config = dict(
    d_shared_expert=0,
    positions='rope',
    attn_scale=0.125,
    tie_embeddings=False,
    lr_mult_o=0.715,
    beta1=0.9,
    lr_head=0.00557,
    decay_shape='linear',
    final_lr_fraction=0.02,
    dataset='wikipedia_en',
)
Below are experts of layer 2 (counted from 0) of a mixture-of-experts language model. Rows are named router (the router's row for the expert) and show model dimensions 0-127. Each number is 500 + 50 x the weight over its row's rms, rounded and kept within 0 to 999. Numbers have three digits each.
Before each expert's rows: "comes after" lists some tokens at least twice as common just before its tokens as in all text. This comes from a sample of Wikipedia text that the model never trained on. Tokens count by the router's weight.

# expert 59
comes after: "\n", "|", "\n ", "\"", " as", " MF"
router:425442428523516444563512450553433563473413516457540538543589550577495596480458461448519445448549463476478576591497489466400523491538416503514474483485487526415483553501474481574469471444499473452430506486387488492519556377533433450465480509474576571537533429453435501498451508430476558489495473553424522433455495487508552573469420500546477501582540578502450378574531494455509508445522

# expert 4
comes after: " 0", "  ", " |", " 1", "-", " 2"
router:567492406460473474522504560495525530537584526555506577485375492515509543480529540551561495478575502510609483447500477548470531514531489484553522470488392431463560485431547517479509481398619485574541557451493492380443501512512408427528510480416552530522419519552477536557547547526517491555463575470485525488447620484620527505461497507525454438554482579438463491433530524495504497443509

# expert 64
comes after: "\n", "\n ", ")", "\n\n", "See", "\""
router:401456470522443461467534575505434500491461451453486525604609483529430464479458533597474524474483489627506431580421582488486519538537514520491441471553521536439499580541389536562538463498471486406422444411622546426549514479522495579428546594386459460535518475596468406524495391477562593486549511513471572422487519481527577524541500517515436446503511455612564620490546540499501476573515

# expert 98
comes after: "  ", "-", "ed", " due", " him", "d"
router:519428500530499463521480531540444538411414480428418563522572484565495594420523582530488438431527421389474481605517438588461569530549486508559416569584525506492450524473457450537525418500405490538456365511442506456450497460556539507469527535459463534400496563498532583523467450540483520528534544471549563398554468468538529520415507502579547421397485524503468459534473483601600500403470

# expert 45
comes after: "\n", "=", ")", " =", "-", "\n\n"
router:557514471529542489509544583456493566469422482480519535492512515456478469492580445424393594493499464509429466568541536482480481502567468446471513471479606518620453469488568493488447545511504504505497489463494465572417493492446475433396567469379522438531503479472532543486442516405496551483602530553567533570500461471466477476580547575491513517584463513440505585455458496413400456592603

# expert 31
comes after: " information", "=", "-", "\n\n", "\n", "Personal"
router:503529518467493464518557547448567563449455529497511476478471509416516525467501424444454563519477575537444460586556550472483501470497401487429545441431597509535514437470573429475445549464495453535528566544464453533432485495407494445443575393418527403537443518480571498428470526479452517491522494523554487629532499479454464465590527508474489516622529458472453571468531471419436529567579

# expert 82
comes after: "\n ", ")", "-", "  ", "s", " also"
router:430479479469462510536405469556444448441453388620439560449579467535468520576439540446547402457458466416484532500466572538464512534500472512478441507429470522461475519432429540550514392451457495510502406533462498407544510433592466526517496581455462446488539602509478417534426387487472497593483422547542481434447532462536587530457436517561547403490462504439480423498594498561577604493565

# expert 99
comes after: "\n", ")", " /", " Country", " Coordinates", " by"
router:545474454527547443554487498473512524531408417472530455539426477506510408555557494503437552490562445512459566442452576506430447546504487468575464443561512495458432430557604535388516458491558485508604495519527460595462551486456461513456538559568473572540464518539442547505432493490385426602559557554503464506473453510504507515419497586512513524481537552442395525482449492434482475573497

# expert 60
comes after: " |", "|", " she", " Li", " her", " She"
router:429508457634533503478508493515366382547530418443536559468527418506467430446434546489512417519535394452496497493539423459440465508533524534606531524470485371548493507483498525509536455517440477511493439518481553440528583434581460527542421656530529556417462513517463550599517531550477443512542480543469516387495446496526540562464475452576435528464461494503531491472387474482532414466423

# expert 50
comes after: " |", "\n", "|", "\n\n", " 1", " United"
router:389485503507576519525501419564437527540572507489456496508618501491497550466492473548567578505486545566476428463488473491569539480531498527515497419520543528458492558504529460547546465454544523522531474427511488542469498450444514463471417485435580453613431433502545492501524470437572537574532529499448420457527607479510501449477414556543349534519541512487510476492594572484441507522476

# expert 70
comes after: ".", "\n", ")", "\n\n", "\"", "s"
router:417539507538499456443432510476474570517439570439439460437558504522575572413566572540571406480410492454368505558452513540464452500499426559508389576567571527483447467460523501532533458545514481446481464641538539488489509472456519624426552547470423563497451561490480449404521465516448551475456430464520493510431481482445583575439498507500481544462508514504511612514479506545563614452503

# expert 72
comes after: " the", " a", " and", " The", " of", " is"
router:529619519360481579466391480505493503479474528544510481497580548579601545596622523561511483521543531508559435477524540514559490529462413585398443464493485461481572562512528513521559504447587496449593583536512529484487459512438498474540557437454527482488362435516590534489422527472461461442442558490475462641462500495521536491467500535476529563509540480393460577552458490596414468464510

# expert 68
comes after: ".", "\n\n", "=", ")", "\"", "Early"
router:529497492538521483479565517531524550489464505466456481485541560415499454512526515428434552526500504546435545569565500483500474495493467496433542454476584555578471448529563468458398488468488476532520539507473529555509539484388541471422608400449515422575479545458524538450491560497444582542579508475592520570523435500453455495572487564438551542664493482467485584509487484469383488563579

# expert 24
comes after: " |", "=", "|", " of", " in", " ="
router:553470484549523510492561547548580547457461519438459473469479498360483445435572513429398556480537547449485526509525516498459455502524479441452599407423514523565462468439601519477432471450523484556525630512482527500472520476459431484454548453511538442565451551431549529544433558453486544542631517465584483513488409490508426539564503545482447504551439464470495514503453486422439489564544

# expert 96
comes after: " |", "|", " (", "–", "F", "ript"
router:514449515665520562498471443517400451507537460482550452547488480523520475481500534515529465522496384454533589472449516537508508465466573494504482519494453501511423541507436520544583409521567593524512474455537526463545500493575457486570455708512526558462515548485482461574522480509473487527504526495442554300486444476526544542482508480541510465382525521526536481500453512481562477462412

# expert 7
comes after: " the", " a", " was", " and", " to", " were"
router:579578448480478578559385543511511484430473544502508526547477601612462491521484516517497494470574494492580511536610473548494578487517477412446428516510526539494495554472515435554459572466465511473435464491563505470522491498512476458511484376529489530503537500516484504555560516515493460460488564404465638569486432493468497526483492538469543502470522492507526472552463453504498417482487

# expert 57
comes after: "\n\n", "=", ".", "\n", " =", "The"
router:580537538524453496421514485440478494460561535425515460452515555441426620500493373408355554540477486538450495615451500505545494553570414547492462470472585542521499479482561495511466510474523493465572478547567537588426491485489489512452547425460478490521459590500488490518486439489446561461559542518537564617516454457424470515565508435495438481655446459531572585386525494493421464540557

# expert 21
comes after: " |", "|", ";", "^", " 0", " Nominated"
router:563499478542535424520458500529509595529618551434550405439549525572541536523506540479580438520519505389539453418596450463606485476475557527577632462549559421572467527496521492474527520496577525500551563512569596545495498445462463570507463433540554561497404470422531556506539572456605481508490606461421531552507446529523400580522552472479490553458523467465415503558404490482425448536395

# expert 108
comes after: " |", ")", ".", "|", " to", " he"
router:372382522561562544438520528549497490452497426449502538494543520545517504453492533527531545457549516436496535479537423529450396484513596504477487505442536404508464511547425528536458391492523470442409475498379522441606551428506483577533529474530435480445537503439561501567467544522414411519416485435508524412455446457502484531431441580470515558468525532469521458634453517487484484476446

# expert 44
comes after: "-", " information", "=", "\n\n", " =", "Personal"
router:514534529452477491486564554443584548445450545492536472460453515413507517471497435449430563526488587552436456608530520492481493476494436498418552428469607516533538444467572442472430552475512477503521566524433429533447466506436510441445568371439513422550466496448579492440458535474441502483531512528541497672521507478456470451566541508487468508635530463480477587479527479427417510554533

# expert 66
comes after: " the", " a", " to", " his", " was", " and"
router:502487444425615548598547526483608513487521463581502580487484462455579568470490515547563506513532502486438417504522520545539479535533485455406453479454574468525488433435516438465414491447380470608456510469471533480550471492395549452478523421442511505483451469573549461451529529564510483435446447500526494515488495499510485450555433443476574542514448616468425464461533497492580586499510

# expert 18
comes after: " of", " in", " to", " on", ".", " at"
router:449574547549554472488472466444428509475575527476375446431491493495574514402463599515569438511542542483424462440519467447471456565516503422532482554525488569443470487465478531451556445521491520440543472586437580435574506439511555508422518555530530589436435567450536486428526429477568537452484429458628451401473580471484497514409427511539519514420523518507507462533477493559573474437459

# expert 26
comes after: "\n", ")", "\n\n", " information", " classification", " Animalia"
router:526522484502493405490561570491532538480443492472526461495514522391491493487530435452433580556488526548433467567530520469492494508526447474483512426498592533583491460470606471476446496469475446513519527548505452559424466492385455451402595409395556393552449529484520538452443512459490553503563516526553494581520494467468464480581491566511453505628507443459465586450512512425410493598614

# expert 101
comes after: "=", "\n\n", ".", "\n", " =", "\""
router:440531597540516453388494439448473517457535468481411534474632533530495418456542511527533450441436449475526569527513472434598510432531551609481422465583524548485549592474458541614369507478461477377401457531510583461588508417496579525487598462493503513502536555610501575537526520384548491454579407492544458448501447456526527563503389500480561571460469400522600425526523500614444516583459

# expert 35
comes after: " |", "|", " due", "ed", " University", " power"
router:450470503557421511489501487599459454481525500460475521502529467545473433522531580534534423445533433485462621475468468494494501509538501535548424537494406458482495520536452555529469349542481530534480494501550488418540578406515535500543444669561499496496531457554492476574418508536502401469526488486543510298522464496583570568409518512472486511476422470436483461520485475545536462483440

# expert 17
comes after: " |", ";", "|", " 1", " .", " 2"
router:484502482320567515553495448493540638610538552516536529525577449517591487559538529531542514555460504431560468445506434533491516426504531495499517467491498513435513439538529549554511531505541511465523536454547554451511462510418510537435501333471583486628524419520537480473513558384539479545382519483531475571451521508561504484524465518443467467596465542490469522550490486474552495447515

# expert 76
comes after: " |", "–", ";", " W", "19", " Ray"
router:452485510596549476431469432552416404526540441472526488538514449546492439470458571507567464565543506454496546404640535506470516452482572519497522591473358499531485539518459452467515448548519460452504414483510522444591415452520546507502526588498467526542602507494506501576505481583446477465460513554471533382448513498513597533490488527479554620436470448499516478506461495550521480486404

# expert 94
comes after: "-", "|", "=", " non", " =", " 1"
router:470495518515490534511500486573395475461560487471459505485490512501482481550489508485487434442504472479508503469460560369561507437517511533527476501482437522465468576462430502516549443474485553443534412517516603508521559579533498493470401584434643529465559507563449440583512493466492552560552545515454561371516462475545432598464520497508486493442481364533544399496517494472532474445419

# expert 111
comes after: " |", ";", " D", " GBR", " USA", "–"
router:453398475461531588469559560537584511533559563605460548499486489516471468501461598606597458503476500536552471491494541531490520499506524539465560426576532527488458496437541494479469511474441486520489426461477528452556494602441502415523544399483557497555511434518533495515508515397494483421468514509530423566492464464526585375453395457454434463555458475575504418508531541619502544561388

# expert 29
comes after: "'", "’", " \"", " on", " did", " that"
router:359380578507606519413558485491531579536386464562485486558464446558450626506513462346465460478466518510427481499563439485529496509514460455548518510421566537620517463478522579515527490493503506511482516448501520494451483457477618500488472568465439432468498395484543526464530505477476576441454518444509526464423569518505415494558577584532511539475480466514419454535575552508513544526426

# expert 119
comes after: "|", " |", ".", "\n\n", " p", " cl"
router:526534498531499493465469529495464494482545484541487520551501559463552410509471485553612417467493493563536489455455523430479440489459483512432431568495418432529470504522471504463449525497527463501469549566552457444564517521477520492546513503482530599605463437503550400544500448548431457512449453509581499512476431464552539569461552439489591454521545405566466540494455499531529490459535

# expert 113
comes after: " the", " in", " of", " and", " on", " is"
router:513468559520470479435444459572429404491504513473442556479510516581520443455518498493524491544504445493601630470472560544526486533556468606534497542471468473446502494501478506563554559542519495407546520613474547456470467385517418506552630536546453448545504557483505548491495478403420533483507497536492492534492442488493517598414484539461490607575455466575488499562528470535460436506427

# expert 63
comes after: "=", "ed", "^", "″", " used", "_"
router:502473518520477397451479540514480473424597517452526569499506506481485547543430496512551481454410511515508523475457535432474481440529436434558569611435461412523458534437519464521613527523561474451503503557476503440512473636475479439592453501344541549399557476495480518508481533444563477503521553537503619410582497494558489536509566433486488538510461472433501454531628484499475472528531

# expert 65
comes after: " |", "–", ";", "|", ":", "19"
router:519546509522496475572510441504572549591553476576520444467543555425577508525525603548532455482451507447523410452523431407533573407491481456310482468485595553493599466477575484457445528579501523505525522467475498520448464533512493479502564570468490424513528543418509432398527542515492594432562436468489506489476584456470487507531478566577520417437509426492450545592465501470542555460559

# expert 123
comes after: " the", ",", " in", " and", " (", " by"
router:565556498452475463435466490567404534471500543497515549352423518473530531462487494446545476533482564490525400567507449527517432505463450533589503498535428466510480494515478620575449481508428493488482505575452581467448501494522478518539519364512519496528474564535489470529567537528537461448464564478494477603564472509575540440468555586553535521542520570463434482552583490420568519462527

# expert 10
comes after: ",", " is", " in", " was", " of", " as"
router:569482536506517427612499453597490410579531443500523513505420466556444539536447432433510418508466442432488490476455526468521570499506386471595533520529476540520495416450511497440585463488436578548507421501525493520410487481630452510438498589528501504416532577401481529508434422526457510470542547573566496480447486517458458501621507531498592479426478538559521517432470525525523486427450

# expert 43
comes after: "\n", "\n\n", ")", "disambiguation", "born", "See"
router:502476442534368518448442459497454373501575453515531500525487474417521427421537442522540547495423490510441605524429482537451468489520521514517491555400564468570498542574489510538556599499533499435443425473450448465518512434484466505528493509492367452473557513496474464520447456489462571462534454435419618485477464543465583497554537440508482495504486532554576500542460535467598529478541

# expert 115
comes after: "\n", " of", " in", "\n\n", " is", " ="
router:568519544545492486454454520456490591442474531454471478481513544474452501420582412419502589505525511505517490492541518520508475499533376528560476449460575474553524527495498453471474560442523477528573534575468483562389470413401496454453589442438513475537384509542563562405469484447431423505570497551568486562532452474483452531567415550494534578584508492469491574429496463441398475584593